{
  "num_hidden_layers": 12,
  "hidden_size": 256,
  "n_experts": 32,
  "experts_per_token": 2,
  "d_expert": 160,
  "d_shared_expert": 256,
  "hidden_act": "swiglu",
  "moe_layers": [1, 2, 3, 4, 5, 6, 7, 8, 9, 10, 11],
  "n_empty_slots": 16,
  "router_score": "softmax",
  "normalize_top_k": false,
  "routed_scale": 5.93,
  "balance_loss": 0.0131,
  "balance_bias": false,
  "shared_expert_gate": true,
  "init_std_router": 0.00756,
  "lr_router": 0.000419,
  "vocab_size": 32768,
  "norm": "rmsnorm",
  "norm_eps": 1e-05,
  "tie_word_embeddings": true,
  "optimizer": "muon_variant",
  "learning_rate": 0.00905,
  "beta1": 0.93,
  "max_grad_norm": 2.0,
  "batch_tokens": [32768, 65536],
  "max_seq_len": 512,
  "train_tokens": 344900000,
  "max_steps": 7369,
  "dataset": "wikipedia_en"
}
Below are experts of layer 5 (counted from 0) of a mixture-of-experts language model. Rows are named router (the router's row for the expert), gate (a neuron's input weights, with its number), up (a neuron's input weights, with its number) and show model dimensions 0-255. Each number is 50 + 12 x the weight over its row's rms, rounded and kept within 0 to 99.
After each expert's rows: "comes after" lists some tokens at least twice as common just before its tokens as in all text. This comes from a sample of Wikipedia text that the model never trained on. Tokens count by the router's weight.

# expert 26
router:37 62 33 49 66 41 50 65 50 38 34 48 51 68 59 54 54 51 40 65 31 51 50 53 65 64 58 66 53 44 47 39 37 44 36 42 61 40 65 40 65 58 35 32 63 37 42 58 41 61 73 48 66 36 46 73 33 58 38 32 37 64 42 63 53 38 62 63 48 61 54 58 46 72 49 49 43 42 25 36 48 43 50 59 66 66 50 60 37 39 39 39 62 28 43 58 70 65 23 45 48 36 50 56 42 53 41 40 50 44 40 50 68 60 42 67 67 55 42 37 28 67 36 45 71 58 48 59 51 31 54 56 56 54 37 28 29 61 41 59 40 38 63 55 54 35 26 40 37 45 46 60 50 61 75 50 33 48 25 68 60 60 42 51 54 73 45 42 43 42 32 37 73 69 67 73 47 75 37 51 41 64 28 46 42 45 40 48 59 52 47 56 61 57 46 72 50 54 41 70 60 27 60 64 61 75 49 39 53 52 53 43 70 35 46 55 43 48 59 42 62 46 50 53 36 43 28 33 54 49 44 64 45 35 38 43 46 45 30 35 64 68 42 30 54 62 46 54 46 54 49 54 66 54 54 39
gate1:55 35 61 27 62 43 41 59 29 70 42 36 66 71 49 45 64 46 44 52 32 55 54 71 58 55 35 44 52 57 52 37 38 72 50 52 56 34 29 33 29 56 53 42 42 77 33 29 59 42 64 45 80 61 48 59 44 59 70 43 41 38 56 49 36 50 36 23 40 44 63 45 49 56 31 55 39 43 52 39 58 47 47 61 64 53 44 28 42 56 63 55 41 59 30 40 44 46 58 67 60 58 49 47 70 48 60 20 23 42 52 31 56 57 72 48 46 63 36 47 26 36 57 43 58 41 54 41 56 60 61 39 44 66 41 55 55 49 57 43 28 46 46 42 54 73 56 62 59 79 54 40 38 56 34 41 45 55 30 56 34 46 43 46 38 37 56 47 50 36 54 46 50 44 44 63 71 57 47 33 45 52 49 74 56 58 35 55 50 38 55 53 24 56 50 62 56 36 60 61 45 54 60 48 35 49 54 55 62 36 27 60 46 44 50 63 34 72 49 43 36 60 47 57 51 69 62 32 42 40 49 65 38 58 64 73 70 64 64 70 43 41 53 39 51 36 38 59 40 57 73 51 77 48 53 56
up1:54 45 41 74 51 38 63 57 33 61 47 47 48 47 76 47 44 55 67 49 56 67 38 71 56 24 38 79 35 38 44 55 67 62 40 59 56 54 52 58 03 51 53 43 44 41 35 46 72 68 67 61 47 43 49 69 57 27 51 59 68 55 58 45 39 50 55 52 39 42 45 57 24 35 41 50 73 46 41 42 49 47 33 53 38 39 63 59 66 46 54 44 53 62 42 51 48 42 41 58 53 39 32 36 43 45 52 39 42 60 53 47 58 48 31 42 18 55 52 44 50 47 55 51 58 42 39 33 64 46 41 42 55 61 52 36 47 40 59 50 44 40 53 38 47 54 57 48 70 19 40 49 54 44 50 65 32 44 39 45 39 63 69 56 66 60 43 49 57 34 40 72 41 35 38 55 57 57 37 75 46 38 70 62 55 24 69 67 46 55 77 47 55 56 47 61 46 48 57 48 43 34 35 51 56 40 61 50 57 60 44 39 32 44 58 33 79 42 53 67 59 41 63 70 65 46 61 33 48 54 56 61 34 66 46 64 50 25 38 39 41 58 43 71 47 59 30 53 37 52 49 46 46 29 29 47
comes after: " |", ";", "|", ":", " (", "–"

# expert 6
router:38 57 68 26 38 59 71 38 43 59 73 45 74 46 57 44 35 36 65 69 63 46 57 41 48 68 68 63 30 64 62 47 67 53 55 37 73 41 60 48 48 27 66 43 54 33 60 49 55 52 70 30 54 46 46 36 69 60 69 57 68 64 55 60 42 64 43 44 36 39 55 40 58 58 66 63 59 65 70 70 52 39 45 46 37 67 48 38 40 60 41 52 40 36 65 52 40 60 69 63 39 38 48 43 45 45 73 45 33 63 56 55 33 36 60 34 63 38 44 66 33 63 49 34 54 57 61 38 32 47 62 51 54 35 35 68 42 50 66 43 50 47 57 52 74 37 55 53 53 37 71 25 68 41 39 66 37 64 61 55 64 47 58 37 40 62 51 40 63 46 35 54 42 49 61 37 39 58 57 54 64 60 44 24 75 46 67 37 41 50 46 57 52 64 51 51 62 27 48 67 30 57 40 55 68 33 53 47 44 52 39 34 40 62 64 56 64 51 64 38 35 51 64 52 38 61 55 51 43 37 38 57 46 62 50 41 49 49 42 63 62 64 46 65 53 57 53 28 31 46 36 59 40 32 46 39
gate1:49 50 55 64 54 49 25 47 35 62 42 59 55 55 45 66 63 55 70 45 42 45 33 57 61 65 60 31 71 47 59 59 54 46 62 57 48 56 52 76 36 55 39 57 59 53 54 53 30 59 62 66 48 51 50 65 55 78 45 34 39 42 44 30 74 53 63 71 46 53 24 49 33 56 33 53 52 39 48 46 47 48 68 61 42 70 59 44 71 55 27 56 41 48 65 56 41 36 34 69 60 45 57 60 60 70 63 40 70 28 57 56 64 50 59 48 58 60 33 73 49 45 65 41 61 32 42 55 46 36 35 26 52 51 50 58 55 51 34 46 38 44 61 38 64 37 47 49 63 60 29 60 55 50 44 56 50 41 55 44 35 33 83 41 55 45 67 45 43 45 34 59 58 56 37 47 54 44 63 44 57 53 48 62 47 67 56 42 36 46 65 59 31 64 40 32 51 48 51 71 51 75 39 50 63 63 63 51 53 58 61 55 60 22 41 33 54 42 70 38 63 55 58 61 41 51 39 59 61 41 47 44 35 43 22 77 40 48 30 54 45 46 35 80 60 70 30 48 58 56 60 66 37 55 38 42
up1:24 43 41 40 67 21 49 41 54 45 56 36 59 62 68 63 42 63 51 36 49 53 43 44 42 60 35 43 58 19 51 68 48 52 66 33 55 49 57 57 54 66 42 12 49 61 58 49 62 63 68 53 47 43 78 49 69 56 44 23 38 49 47 52 61 59 59 66 55 60 62 33 64 55 45 35 36 44 63 31 66 43 63 46 57 67 52 53 51 63 51 63 52 43 45 45 38 44 50 49 46 61 31 66 57 56 27 48 62 50 56 71 29 55 44 36 48 57 36 50 61 28 76 34 52 51 46 58 65 40 43 56 51 54 56 51 31 56 55 35 54 56 60 64 55 55 45 39 47 39 43 71 45 51 45 70 58 54 42 38 69 46 55 60 69 37 32 46 54 43 45 61 28 51 51 64 63 48 57 58 55 43 44 69 67 46 51 51 39 45 59 66 39 40 54 49 48 46 61 77 40 42 65 67 43 50 22 35 41 42 58 43 46 44 51 76 31 35 37 32 28 34 35 44 53 50 37 68 45 50 44 74 58 47 62 72 25 29 56 46 55 41 61 43 68 51 56 61 48 38 37 52 61 53 48 27
comes after: "\n", " |", ".", ")", " =", "=="

# expert 9
router:38 69 32 26 61 49 33 50 55 38 37 45 47 67 52 56 39 60 38 31 53 53 69 40 70 55 57 48 62 63 57 63 32 32 39 28 58 57 57 35 52 68 41 39 38 44 43 40 52 76 53 61 59 36 55 58 33 34 26 31 35 35 45 43 38 53 68 69 36 43 57 58 46 62 62 63 34 34 45 49 57 18 31 61 44 59 59 57 23 26 39 38 65 51 33 67 57 53 40 66 38 41 63 68 53 64 33 50 38 49 46 34 74 65 32 62 45 36 46 56 49 50 42 56 59 58 33 64 48 31 27 65 60 51 55 46 37 54 46 60 47 56 47 65 38 44 33 31 27 44 41 38 50 55 69 47 35 42 27 33 61 56 57 46 45 76 54 44 56 52 48 55 65 58 57 58 56 72 37 54 50 71 32 52 44 48 51 32 56 55 60 60 48 36 70 50 40 65 46 59 62 39 71 48 57 47 28 42 46 57 44 53 41 55 38 64 32 43 56 62 51 46 53 44 50 46 46 49 46 34 73 68 42 50 57 34 59 35 49 45 50 51 57 52 39 50 44 70 45 42 49 49 57 67 38 21
gate1:59 60 56 49 74 62 38 55 20 49 58 39 44 45 59 36 23 42 55 54 56 27 49 41 41 62 47 49 66 54 57 41 53 48 32 65 67 51 48 66 48 34 62 37 50 74 54 45 74 48 26 72 34 60 53 34 37 48 44 32 47 59 35 63 50 47 49 66 34 50 52 29 56 47 53 69 34 59 50 34 61 47 44 49 57 63 32 43 61 40 50 40 47 56 53 48 56 61 37 69 31 49 44 48 42 60 50 42 41 25 50 53 61 54 78 60 57 46 50 56 50 63 33 65 54 70 54 49 45 44 22 44 50 26 54 53 41 39 63 58 26 66 45 65 56 44 32 39 52 69 37 44 60 57 42 42 58 46 64 51 34 47 54 59 54 24 49 58 68 48 57 49 52 52 51 39 38 54 41 53 78 34 38 43 44 43 51 39 53 45 52 52 47 47 49 55 45 44 38 56 63 51 31 55 47 50 27 41 50 29 50 42 55 58 55 39 47 48 47 50 53 41 39 63 16 85 18 60 46 66 61 68 72 69 33 49 49 48 64 45 46 36 44 52 44 63 37 23 69 56 55 27 43 56 73 55
up1:47 43 42 55 50 61 70 31 62 42 61 30 60 54 42 52 52 57 39 49 48 51 50 31 49 65 65 57 54 76 67 53 55 48 37 49 50 27 44 39 49 61 54 58 38 68 51 59 40 54 43 33 64 53 50 51 50 40 76 48 53 52 51 53 45 46 40 61 44 58 58 49 57 58 55 58 51 45 65 55 32 59 47 62 47 60 47 42 71 31 45 85 53 53 36 54 53 58 34 57 64 63 50 43 55 51 60 57 51 26 32 43 57 59 40 25 64 34 29 32 44 54 48 48 53 44 61 51 57 26 64 61 53 23 60 44 75 50 59 24 70 56 61 63 74 58 67 62 31 53 38 53 50 49 46 52 42 55 56 53 34 43 53 49 60 69 41 48 52 64 64 48 35 64 69 55 54 56 59 68 65 33 71 59 57 55 25 44 44 40 50 24 42 55 54 51 50 70 77 42 55 43 62 54 52 55 65 45 51 29 48 28 22 56 86 46 47 68 52 36 58 35 47 51 49 64 43 46 52 34 41 56 35 59 44 64 43 38 34 59 66 81 57 35 33 63 33 30 47 71 45 59 58 45 47 57
comes after: " |", ":", "–", "|", " (", " on"

# expert 28
router:62 37 39 61 59 56 31 71 71 50 39 38 40 30 54 67 59 53 58 40 28 59 42 50 66 43 42 34 60 47 55 60 47 36 43 37 38 56 52 39 67 63 49 38 60 36 26 62 29 62 52 63 60 60 44 62 49 64 40 45 34 45 47 33 44 34 52 31 61 48 57 69 66 61 32 57 56 26 41 42 45 71 38 71 44 52 32 61 32 43 46 62 69 58 34 38 64 59 36 60 65 58 60 72 28 64 49 48 51 48 43 54 58 59 45 48 64 49 30 52 52 31 50 50 30 52 29 60 67 43 57 71 55 33 63 62 42 54 51 71 52 40 58 65 40 45 39 55 40 57 31 66 30 45 64 54 42 37 43 57 53 42 54 64 69 30 39 72 43 46 34 45 67 71 60 64 73 66 45 40 22 58 32 63 32 44 40 55 53 26 50 56 42 43 55 64 60 62 31 46 67 56 49 51 59 57 51 37 42 60 70 36 38 57 40 44 52 38 60 40 57 43 52 66 36 57 61 56 46 42 43 35 34 43 29 47 42 63 56 41 55 61 52 61 51 70 56 53 61 42 43 30 40 60 68 52
gate0:69 48 60 38 63 50 52 64 59 40 42 70 51 65 28 43 53 69 44 47 46 44 66 54 33 41 62 61 52 84 64 55 43 52 44 64 60 52 44 61 34 34 47 64 70 48 71 46 39 20 23 60 39 34 59 54 50 59 35 45 32 60 63 75 58 76 33 54 36 45 65 57 46 42 46 50 55 83 67 39 59 63 75 50 68 57 24 49 68 32 42 54 50 54 47 55 45 37 59 50 62 42 61 50 39 42 59 47 60 41 62 39 36 37 48 38 38 40 72 54 58 41 55 60 44 52 58 40 48 72 51 44 43 30 48 53 51 49 43 40 54 45 52 62 50 44 49 59 73 53 23 47 76 55 54 59 36 53 32 56 46 68 60 27 45 56 56 72 57 40 63 64 41 48 48 52 62 35 54 44 43 64 51 60 67 39 49 50 54 51 42 57 61 45 51 60 54 73 58 53 44 51 47 39 48 29 65 36 52 50 46 60 53 87 67 64 56 26 58 49 54 57 41 36 52 43 63 41 38 39 54 41 53 61 72 49 53 67 22 32 66 32 49 47 59 27 53 51 53 50 42 66 62 47 52 45
up0:37 70 62 53 64 39 39 39 29 28 58 52 55 55 33 32 57 42 56 46 45 62 38 51 44 54 43 40 33 43 30 49 56 41 61 47 60 49 54 57 45 58 25 50 59 53 73 40 67 45 75 41 48 40 42 62 60 33 44 34 29 37 38 48 37 50 42 44 51 61 46 53 82 62 58 52 45 50 58 42 41 53 58 55 34 28 42 35 41 43 64 31 44 37 54 46 46 47 39 49 54 38 61 52 77 62 45 53 48 60 66 31 62 61 62 40 51 61 21 52 45 45 43 61 49 55 39 50 35 45 61 65 61 54 46 69 55 55 64 54 38 59 48 51 39 36 55 47 48 52 57 49 50 70 50 74 41 51 73 26 66 69 31 59 48 52 72 56 65 38 73 42 75 57 58 56 32 58 50 42 47 59 38 39 49 35 35 61 52 52 51 54 51 26 57 54 49 56 51 71 32 43 74 45 55 51 55 70 48 56 48 74 59 55 56 71 61 61 46 34 50 12 54 46 69 40 47 61 64 59 40 45 47 41 50 72 28 46 61 52 42 55 39 78 55 67 50 27 44 63 58 54 23 57 37 57
comes after: " |", " ", " in", " of", " medal", "History"

# expert 31
router:50 35 62 67 48 53 39 54 60 44 53 53 61 37 62 66 46 39 67 41 55 50 45 41 60 60 41 42 61 44 36 42 34 56 34 49 42 53 50 76 50 63 40 57 72 32 45 34 41 53 54 32 41 45 44 55 34 66 52 76 32 46 48 29 35 43 41 51 33 66 33 54 25 67 54 71 46 38 45 41 61 38 59 58 58 45 47 57 48 39 40 47 55 25 35 38 45 40 53 38 49 69 58 50 48 63 32 50 52 46 39 40 52 40 63 54 54 42 50 55 54 34 64 27 42 63 45 62 45 43 70 26 46 36 52 55 30 46 48 39 64 52 32 68 45 69 68 49 57 70 49 54 39 64 75 65 43 50 58 47 34 65 68 66 53 56 47 41 47 47 54 39 49 57 50 59 56 51 58 47 56 56 65 67 30 75 53 43 29 38 53 32 49 34 38 52 66 70 39 53 33 35 67 51 26 66 57 54 70 27 47 61 30 60 29 68 32 60 66 70 54 37 50 62 43 42 56 61 47 50 40 66 43 48 44 53 65 34 70 38 51 25 35 39 36 35 45 62 65 47 42 49 29 62 48 31
gate1:58 50 67 45 60 38 54 64 39 35 32 76 60 67 63 45 47 53 39 46 66 57 64 49 57 49 56 39 61 40 62 55 40 75 36 35 64 50 47 61 62 52 55 48 49 46 72 70 58 55 52 40 61 40 51 59 28 61 66 42 48 62 57 55 24 57 56 47 32 54 50 50 67 45 60 40 43 56 46 59 44 63 54 40 49 44 44 62 65 52 70 51 29 40 53 51 64 39 58 37 53 33 59 53 76 32 38 31 59 44 40 51 44 44 56 48 31 58 29 53 44 54 68 56 52 55 75 70 41 61 59 51 43 39 43 70 48 54 79 31 53 35 37 76 45 71 28 35 64 54 46 26 48 65 48 21 36 45 38 49 39 53 46 49 52 39 70 51 57 70 55 37 47 67 41 53 45 54 44 81 45 44 69 47 47 66 43 55 35 41 67 59 71 37 51 58 53 45 44 67 45 40 40 36 63 44 82 25 50 59 76 53 43 48 64 41 38 41 25 44 45 57 63 49 45 43 47 37 52 38 61 59 66 53 31 55 54 31 43 43 37 44 42 59 28 46 48 55 41 43 51 40 38 58 57 77
up1:71 55 51 63 68 50 50 45 42 49 44 50 47 57 47 52 47 39 53 54 41 43 55 50 54 30 45 44 24 45 63 66 55 43 51 48 46 52 48 32 57 56 45 50 33 35 36 56 66 51 40 18 46 63 57 47 63 61 65 58 66 67 52 37 67 50 32 35 68 18 36 61 46 42 59 61 30 39 59 32 26 27 69 42 37 31 36 50 42 71 44 54 39 65 53 63 62 44 53 49 51 58 27 37 50 34 45 50 41 42 30 34 43 68 39 75 45 63 56 48 66 43 69 50 38 53 59 61 66 63 34 58 48 57 37 30 47 23 75 56 59 38 59 48 40 57 58 29 49 57 64 73 59 65 47 45 50 49 49 65 56 76 48 34 69 22 58 46 36 46 60 31 57 59 40 42 36 53 66 60 56 57 62 57 34 63 57 51 46 63 48 46 61 69 58 54 47 62 63 53 61 38 61 59 80 66 73 71 57 46 44 47 52 44 37 51 45 53 38 43 68 45 41 44 47 46 31 49 31 44 31 50 39 60 50 58 59 39 75 64 39 37 54 47 35 55 61 46 63 44 54 45 36 52 56 61
comes after: " the", " The", "The", " his", "'s", " their"

# expert 7
router:35 37 26 58 39 44 44 46 60 41 44 38 54 31 53 56 55 35 66 46 36 74 52 41 63 65 58 45 64 83 59 67 27 56 62 42 24 52 42 56 51 74 51 47 46 71 28 60 30 48 49 63 55 48 59 71 66 47 59 55 28 48 67 44 33 40 58 57 38 56 57 52 62 43 31 55 50 33 44 51 43 53 61 61 57 51 29 73 37 52 39 46 65 37 30 28 63 30 56 37 71 77 59 56 37 55 41 34 56 41 36 51 59 69 31 37 50 52 44 63 45 42 55 44 50 61 47 47 48 46 52 62 65 58 49 54 48 49 40 66 38 34 52 47 33 51 55 43 54 49 47 60 44 50 59 62 45 59 37 73 53 48 49 48 49 33 56 47 55 45 50 73 55 49 47 76 66 47 47 61 26 65 23 51 44 44 46 50 62 50 46 41 57 47 42 69 63 58 41 33 65 38 45 70 54 48 39 47 42 45 41 61 32 63 38 73 44 59 52 50 39 23 48 65 46 33 51 65 36 57 59 47 34 43 55 31 38 42 62 41 36 36 55 83 52 45 55 61 54 75 35 36 49 70 35 50
gate0:65 48 03 44 54 70 44 54 41 59 50 33 55 44 45 57 43 25 48 46 59 52 33 50 60 54 35 29 80 49 49 66 43 34 44 43 56 56 45 62 59 39 44 52 20 38 72 57 35 64 56 38 46 39 44 46 42 43 45 60 64 54 51 60 48 50 53 40 54 55 47 55 56 52 49 49 64 80 56 57 51 35 44 64 42 45 61 63 57 65 59 26 60 22 49 44 49 53 60 60 22 47 66 35 43 52 60 55 54 58 54 52 44 30 59 50 45 39 48 48 76 65 70 54 45 45 72 57 56 41 48 75 57 57 42 34 65 59 45 52 56 35 33 55 56 34 54 55 57 52 58 44 32 45 33 45 50 49 51 34 58 49 43 76 45 56 57 27 46 27 63 59 59 45 63 52 41 25 54 48 41 67 47 78 46 53 68 49 46 56 45 52 71 19 48 45 36 34 55 53 45 61 67 58 38 31 36 58 47 55 40 45 46 60 64 69 64 70 50 30 33 44 26 61 46 43 51 37 32 58 52 44 50 42 62 63 35 70 49 59 52 54 27 68 66 32 44 55 49 52 65 55 57 66 44 52
up0:58 52 52 49 58 50 34 27 59 66 30 49 37 56 38 58 45 38 29 58 46 46 77 55 53 50 68 50 35 43 71 39 29 42 42 38 30 58 66 48 48 54 53 46 34 67 63 44 26 69 60 38 28 42 40 53 53 40 37 41 38 48 30 66 44 55 51 35 42 24 55 55 51 27 38 48 72 60 67 68 57 65 42 42 44 52 69 46 50 67 53 32 40 49 57 38 59 50 62 38 50 37 30 54 61 44 71 42 36 71 57 57 44 51 59 44 42 84 43 38 29 59 45 64 59 57 52 33 49 23 59 48 40 42 59 51 49 37 50 57 52 59 45 35 57 50 65 53 38 54 57 53 47 41 66 46 33 48 72 48 34 56 51 56 58 48 38 56 41 33 41 38 55 42 44 65 51 53 45 78 67 57 61 64 60 37 42 64 56 63 67 41 44 53 30 34 78 44 68 51 24 27 30 55 54 66 46 37 43 62 49 53 53 41 49 38 60 43 64 29 35 50 40 66 57 30 59 47 56 30 57 39 26 66 54 44 57 47 61 48 41 47 64 35 33 49 36 28 54 59 59 39 42 44 45 42
comes after: " the", " \"", "-", "|", " The", ":"

# expert 10
router:62 36 40 61 58 56 31 72 72 49 39 38 40 28 54 68 59 53 59 40 28 59 42 51 65 43 42 35 60 47 55 60 46 36 42 38 38 56 51 40 68 63 48 38 61 36 27 61 30 63 51 63 60 60 45 61 49 64 40 46 34 45 47 33 45 34 52 31 61 47 58 69 66 61 32 59 55 26 41 42 44 71 38 71 44 53 31 61 31 43 46 63 69 58 35 38 64 60 36 59 65 58 60 72 29 62 50 48 50 48 42 54 58 58 45 46 64 50 30 52 52 31 50 50 31 52 29 61 67 43 57 71 55 35 62 60 42 54 51 72 51 41 59 65 40 44 39 54 39 58 32 66 29 44 64 55 42 38 43 57 53 42 55 64 69 30 38 72 43 45 34 44 67 71 59 64 73 66 44 41 25 58 32 62 32 45 40 54 52 26 50 56 42 43 55 62 61 62 30 45 68 57 49 51 60 58 51 37 41 59 69 34 39 57 41 45 52 37 58 41 57 44 52 66 36 57 59 56 47 43 43 34 34 43 29 45 42 63 55 41 55 61 53 62 51 69 56 52 61 41 42 29 41 61 68 52
gate0:33 74 51 32 57 58 63 42 51 39 61 71 55 65 48 15 59 26 58 41 73 65 34 66 41 60 63 58 63 64 46 44 69 55 40 56 52 31 44 46 49 38 68 51 64 51 54 50 36 49 57 59 46 43 36 57 50 64 69 55 57 59 33 50 53 71 59 70 51 42 12 46 46 33 71 40 40 49 57 40 56 50 47 47 48 38 66 35 52 32 29 74 61 39 47 58 23 68 51 46 09 46 44 46 60 48 65 36 44 65 59 37 33 41 53 42 44 65 44 55 54 52 50 48 43 44 63 44 31 39 63 53 55 62 41 43 66 68 60 47 67 45 36 46 53 67 51 41 57 46 55 48 71 49 55 42 54 46 58 29 68 57 44 41 59 48 49 39 58 65 49 48 37 35 38 52 45 52 43 57 66 43 35 72 32 46 54 71 48 61 46 43 55 51 46 37 39 52 35 44 55 63 64 70 55 40 55 48 58 46 30 49 55 65 36 31 39 44 41 53 49 38 41 32 46 48 46 65 45 57 72 58 48 68 40 66 23 34 47 43 72 40 59 66 44 35 65 55 57 70 47 50 60 65 46 31
up0:79 63 36 75 73 58 56 42 45 49 69 62 26 71 56 38 44 67 41 39 52 41 70 43 51 57 21 23 46 47 50 39 55 40 48 56 52 49 30 38 33 45 55 46 47 54 45 58 40 65 53 44 43 62 39 44 68 41 34 41 34 56 27 24 54 39 49 50 32 25 49 43 44 49 67 65 47 59 63 50 34 58 62 68 70 63 67 51 61 56 48 71 56 47 63 59 35 37 60 53 26 61 37 71 51 57 35 33 43 64 32 57 52 50 45 53 62 30 40 51 52 62 47 33 46 51 45 38 47 64 51 45 42 53 54 45 59 46 31 61 47 42 52 59 68 53 48 58 34 41 76 64 63 47 67 81 47 25 39 50 55 53 41 70 66 59 59 66 44 41 63 50 60 55 62 48 64 63 63 29 45 55 52 54 70 44 48 41 33 56 35 32 51 61 64 49 57 58 59 43 70 57 68 65 51 54 69 48 36 73 47 59 21 58 43 56 50 67 42 60 27 63 55 37 52 52 48 47 55 47 66 59 47 39 54 50 62 48 60 39 40 52 58 44 39 68 60 64 61 67 55 56 47 39 56 38
comes after: " |", " 1", "–", "°", " 4", " 3"

# expert 16
router:61 36 39 62 58 57 31 71 72 50 39 37 41 29 54 67 59 53 59 41 29 59 42 51 65 43 42 35 61 47 55 60 47 36 42 37 38 56 51 39 67 64 48 38 61 36 27 62 30 63 51 64 60 59 45 60 49 64 40 45 36 45 47 32 44 33 51 31 61 47 58 70 65 60 32 59 55 28 41 44 44 72 38 71 44 52 32 61 32 42 46 63 69 58 34 38 65 60 35 59 64 58 60 72 27 64 49 48 50 48 42 56 57 59 45 47 63 50 31 51 51 31 51 51 31 53 29 60 67 43 57 71 55 34 63 61 41 54 51 72 51 40 58 66 41 45 39 55 38 57 31 66 29 44 64 56 43 38 43 58 53 42 54 64 68 29 39 72 43 45 34 44 67 72 60 63 73 66 45 41 25 58 33 63 32 45 40 54 52 26 50 56 42 42 55 64 61 62 31 45 68 58 50 51 60 57 51 37 42 60 69 35 39 57 40 43 52 38 59 41 57 44 53 67 36 57 60 55 46 42 44 34 34 42 29 46 43 64 55 41 55 61 53 62 50 70 56 53 62 42 42 29 41 61 69 52
gate0:50 42 55 50 68 56 27 45 43 39 52 36 36 50 23 29 51 56 62 73 54 53 58 34 46 52 54 59 50 44 52 51 69 48 68 82 58 28 41 63 47 25 56 58 65 48 55 46 53 45 39 42 38 53 49 61 67 56 53 59 37 32 31 40 43 70 49 50 70 67 50 62 54 48 59 37 60 50 29 46 65 29 40 28 47 44 51 54 59 69 55 53 45 36 42 51 41 67 68 61 76 44 53 52 70 54 35 52 47 47 36 42 50 61 49 54 43 57 45 32 26 38 67 54 47 29 66 45 41 67 64 52 50 59 34 45 44 43 22 39 37 60 29 52 79 29 47 62 42 33 60 52 59 36 64 38 46 53 46 31 59 46 62 55 40 57 44 45 37 31 72 47 39 21 41 54 35 55 46 53 67 30 79 45 56 66 61 26 48 52 39 58 68 39 23 30 43 30 57 58 59 55 55 50 54 42 51 57 51 29 51 41 39 61 53 54 38 64 43 48 40 47 47 27 60 55 61 42 50 57 35 45 47 31 65 40 38 47 38 50 51 33 43 43 30 44 53 33 47 54 50 35 62 51 57 59
up0:57 67 51 48 46 74 62 64 53 49 78 68 36 39 54 55 67 36 36 44 61 66 29 71 46 57 40 47 43 60 46 43 25 74 59 61 34 38 43 40 32 40 58 69 57 58 53 37 55 47 54 67 40 59 50 43 37 48 51 52 47 50 51 61 44 39 45 56 63 42 43 56 67 60 76 33 34 65 35 60 49 56 38 44 53 54 53 42 57 43 42 58 51 41 42 66 56 42 56 84 67 55 71 65 51 41 40 39 29 51 59 54 41 65 42 51 65 44 63 41 55 67 27 63 50 49 57 43 61 43 59 53 56 55 83 42 52 44 73 61 52 47 32 25 56 45 53 67 29 23 31 76 50 64 40 46 41 42 67 21 45 21 56 58 60 70 59 52 62 45 31 40 47 28 74 45 53 36 53 59 40 63 58 52 32 50 67 32 41 46 49 49 49 54 31 53 64 29 44 66 58 41 48 46 50 45 63 50 46 52 63 48 57 32 51 52 44 54 53 29 61 56 47 63 58 60 41 53 49 61 68 41 44 51 45 66 35 49 28 43 61 72 37 55 40 45 57 69 48 51 46 56 44 52 73 45
comes after: ".", ")", "S", " No", " was", "°"

# expert 20
router:62 36 39 61 58 57 31 71 72 50 39 38 40 30 53 67 59 52 58 41 27 59 43 51 66 43 43 34 60 47 55 59 46 36 42 37 38 56 52 39 67 63 49 38 61 36 26 62 30 63 51 63 60 59 44 61 49 64 39 45 34 46 48 33 44 34 52 31 61 48 59 69 65 60 32 57 56 27 41 43 43 71 38 70 43 52 31 61 33 43 46 63 69 58 33 38 65 59 36 60 65 58 60 72 28 63 49 47 50 47 43 55 59 59 45 47 64 51 30 52 51 32 50 50 30 52 29 59 66 43 57 70 54 33 63 61 41 55 51 71 51 42 58 65 40 44 39 56 39 57 32 66 29 45 64 55 43 38 43 57 53 43 55 63 69 30 39 72 42 46 34 43 67 71 61 64 72 66 45 42 23 59 32 64 32 45 40 55 52 26 49 56 43 42 56 63 61 62 30 46 67 58 49 51 59 57 51 37 40 60 69 35 38 56 41 43 51 36 59 39 56 45 51 67 37 57 60 55 46 43 43 34 34 43 29 46 43 64 56 41 55 61 53 63 51 69 55 53 62 41 42 29 39 61 67 52
gate0:38 51 36 32 43 49 67 52 53 53 45 46 67 58 43 21 41 52 49 65 76 53 62 63 78 48 47 55 48 64 43 38 67 46 76 54 44 70 38 56 53 54 54 50 31 80 39 52 63 54 64 33 51 53 64 52 52 62 59 75 52 62 47 59 64 58 45 54 48 58 48 32 53 53 49 45 50 49 62 51 56 63 61 61 29 30 55 69 55 50 44 66 26 54 68 52 39 51 67 65 44 52 39 59 45 51 64 38 55 53 57 60 30 43 29 66 54 54 50 63 39 60 52 38 54 59 56 38 50 48 45 47 55 45 75 72 19 47 68 33 55 33 45 36 62 43 49 53 50 46 38 51 57 53 35 53 61 32 35 41 51 43 47 46 38 49 26 37 47 54 60 69 18 34 45 52 58 52 61 42 66 66 59 40 44 61 66 63 47 55 51 33 24 52 47 45 56 24 46 46 40 37 61 68 39 41 67 41 35 36 51 44 52 49 52 38 53 78 49 31 47 45 43 30 46 40 24 68 60 56 75 52 67 49 77 32 48 41 27 51 59 33 41 54 49 59 65 51 29 58 59 55 49 63 42 45
up0:71 43 40 39 60 47 51 51 38 68 62 43 48 55 40 45 44 59 47 46 64 56 46 35 26 54 40 29 39 57 60 57 41 60 58 48 62 19 39 70 40 41 39 38 64 51 65 35 90 50 38 35 54 48 61 34 67 41 50 45 64 73 45 41 37 46 47 31 51 49 39 43 50 43 40 51 46 42 51 34 39 46 47 41 42 56 47 52 34 50 51 52 68 21 55 62 64 54 19 34 60 50 55 35 36 62 70 42 28 34 58 29 41 46 58 43 47 68 43 62 55 40 40 43 47 34 47 45 39 34 56 75 49 45 52 38 57 56 53 69 54 47 29 45 35 67 56 38 40 44 57 64 51 60 43 45 49 47 48 32 40 29 53 59 60 49 78 49 51 47 56 60 52 56 47 53 38 48 60 58 68 50 49 53 50 54 54 47 28 65 43 52 75 16 42 64 55 55 68 41 53 52 49 18 57 40 50 64 33 41 52 52 50 53 72 38 38 53 49 59 63 53 57 32 55 59 50 57 48 52 78 24 39 46 51 54 36 52 59 61 57 39 81 41 51 56 75 58 79 26 45 60 41 52 40 48
comes after: " |", " (", "″", " \\", " University", " RAF"